{"num_hidden_layers": 9, "hidden_size": 384, "n_experts": 64, "experts_per_token": 6, "d_expert": 160, "d_shared_expert": 128, "hidden_act": "swiglu", "moe_layers": [3, 4, 5, 6, 7, 8], "router_score": "sigmoid", "normalize_top_k": true, "routed_scale": 2.5, "balance_loss": 0.0111, "balance_bias": false, "router_noise": 0.3, "router_bias": true, "n_groups": 4, "groups_per_token": 1, "init_std_router": 0.00664, "lr_router": 0.000447, "num_attention_heads": 6, "num_key_value_heads": 3, "head_dim": 64, "vocab_size": 8192, "norm": "rmsnorm", "norm_place": "pre", "norm_eps": 1e-05, "positions": "rope", "rope_theta": 3200.0, "rope_fraction": 1.0, "qk_norm": true, "attn_scale": 0.125, "tie_word_embeddings": false, "parallel_block": false, "init": "trunc", "init_std_qkv": 0.0244, "init_std_o": 0.0, "init_std_up": 0.0244, "init_std_down": 0.0, "optimizer": "adamw", "learning_rate": 0.00147, "lr_mult_qkv": 0.5, "beta1": 0.9, "beta2": 0.99, "lr_head": 0.0231, "warmup_steps": 261, "schedule": "wsd", "decay_fraction": 0.448, "decay_shape": "pow", "final_lr_fraction": 0.0, "batch_tokens": 131072, "max_seq_len": 1024, "doc_mask": true, "train_tokens": 574000000, "max_steps": 4380, "dataset": "wikipedia_en"}
Below are experts of layer 4 (counted from 0) of a mixture-of-experts language model. Rows are named router (the router's row for the expert) and show model dimensions 192-287. Each number is 500 + 40 x the weight over its row's rms, rounded and kept within 0 to 999. Numbers have three digits each.
After each expert's rows: "comes after" lists some tokens at least twice as common just before its tokens as in all text; "mostly gets" lists some tokens that are sent to it at least half of the time. This comes from a sample of Wikipedia text that the model never trained on. Tokens count by the router's weight.

# expert 63
router:483553568475482469495472468482421498561454565513506540467475546519467538510426494568515470474528448621457489533467493466464500446560533538498528457461580531470534532545587502457508537474527496460489490511447556554428554499535455491543522532462487500424463485479517533498453538597411546473
comes after: " |", " was", " a", " as", " He", " he"
mostly gets: " member", " Although", " 978", " where", " While", " Since"

# expert 32
router:462532454521450514488459511557492467557494566525460512480475412498497448497527469507529565489522466505472516527582551476470501535411471482540498481451504538467465471518489506473529558490497381519508527468501515505443530571434471510456567507463555475412441480449492450563444453562492537485
comes after: " \"", " |", ")", "  ", "'", " it"
mostly gets: " you", " JPL", "Bl", "[", "ED", " Votes"

# expert 39
router:489477562436462485503486526528503470509436496519440502470592501456536547544529497440498459546551508455544458510431434517522544513519512571520563551524469524565532546451512536539475490598462535513470573475481459496552511457503510500481486584516527508520413511522464556506498491503479502544
comes after: "-", "\n", "\n\n", ")", "  ", "\""
mostly gets: " Genus", " Phylum", " Animalia", " Species", " MPC", " Preceded"

# expert 21
router:418515475503485562436426480510480449561504539476440519511468570502514479510513502490554475545530463569490526560528477562439574459528535502504515450506521495504534487512559505506506531476523546504576433540511497503498487543531503571528553502565540439417531492497490575556480462551502512524
comes after: " |", " the", " 0", "  ", ";", " 1"
mostly gets: " ±", " driven", " %", " Foreign", " Civil", " destroyed"

# expert 29
router:493486532542504511491471534433536465490464508469482433517502488527551497534520505469489526519517465511551498502572452528493533509502479500530588573454552540445489447517488575473492486540521506516442516441431493533444457507515478583495499469500454474495541517538458487523457403517497502530
comes after: " the", " The", "The", " that", " his", " ."
mostly gets: " Civil", " Ministry", " Supreme", " Tom", " Battle", " He"

# expert 54
router:468502463436471482488480508453533502558543530535466507481473450447566431515517510523476506550554463440547478542564476454603499450532440525479490571520443541549472497463522545558448502488507486562450573448459500459482454568495517481452517449468434474519484580515485461479421459479528478515
comes after: ".", ",", " that", "\n\n", " In", " However"
mostly gets: " which", " that", " although", " These", " where", " This"

# expert 61
router:412467539552465547501493496448531484471448553508415539547549500468532488486517509514459502529499514479519431488518515565492543566510462496505481508509491521522563456513524515552520457523526540461544484471481527477541578525467560431498489506555522417494533577452459441558456467521476540551
comes after: " of", " in", "'", " to", " on", " at"
mostly gets: " the", " The", "The", " These", " This", " its"

# expert 11
router:489539476504512530515495515434467461501449533523586507574512582483426439477524502499505501524550468590521486564450497502511518522533483499490520471463436531483519418555509491496477498408473495490511522499498547527542539497508544483418597514577498494484577536514500463516451482458475520509
comes after: "\n", " (", ":", "′", "\n\n", " 1"
mostly gets: " Clade", "aged", "′", "#", " sq", " Website"

# expert 30
router:390443526449459502467451466488526521525456577493439496491529475543533445508533472563522555559570474449596467532512474523604548511564539536518573487473511511533469474491527517473448506559472572471500539505496498528494474458524539450512499528539461517494546513486492453542442528529457533496
comes after: "|", "-", "\n\n", "  ", " =", "The"
mostly gets: " MF", " located", " FW", " %", " 202", " †"

# expert 48
router:410451500503467560514510493439512489508491564487396537541463464455550472458531560500494549565522484551508469508529495526530536530483468516491507564482469530524529502458527532528466488472526517506519523441414491468500532530469514439463486534483442480455513539463485444526429480560525539534
comes after: " of", ".", " in", " to", " for", "'"
mostly gets: " the", " The", "The", " which", " although", " These"

# expert 31
router:409410486419467524474474467482549512531475607463454464551457405510561377550527480503495585528569444438567462537571510517509576479537453531511554501503478501473467437569490558461488506533531530499456543483512504528519455478496453512496497470541453496493539523480423469530484507487482476507
comes after: " |", "|", " the", " The", " -", " 0"
mostly gets: " MF", " FW", " %", " allowed", "\\", " Ministry"

# expert 33
router:449512468504485498494482467420496452525563570523499419490515512500539495474530531520483499503499482462548407521552548491560477534517379492482544582594530533550542526488533548514484500461502486535433571445431499532455489519469552484499502522445413497473587518455480435474451500452494482494
comes after: ",", "\n", ")", " (", "  ", " Genus"
mostly gets: " MPC", "Species", " Binomial", "uru", "ulu", "wat"

# expert 20
router:486499478541462513483518499386534468509511547498495521517491453447542502545504449510472496479499487476536520513551477454513507467518452539488555581555563527533548546502526504514468496446536466504475579493430513481466474504517472516477506545438477503499483547554463437469429468575536471485
comes after: ".", "\n\n", " The", " He", " he", "\""
mostly gets: " announced", " gave", " wrote", " decided", " began", " died"

# expert 52
router:451549494512502485496455429473505499524526526510516463514457547514561451496546480538592481539550516454494462541448554500529535499460469592520581427501496506475483410520549442579495535456505570503488512473544493490470520502496499541582524500561478440469542527572520516569529535489538526445
comes after: " in", " at", " of", " from", " In", "°"
mostly gets: " near", " addition", " across", " voyage", " throughout", " outside"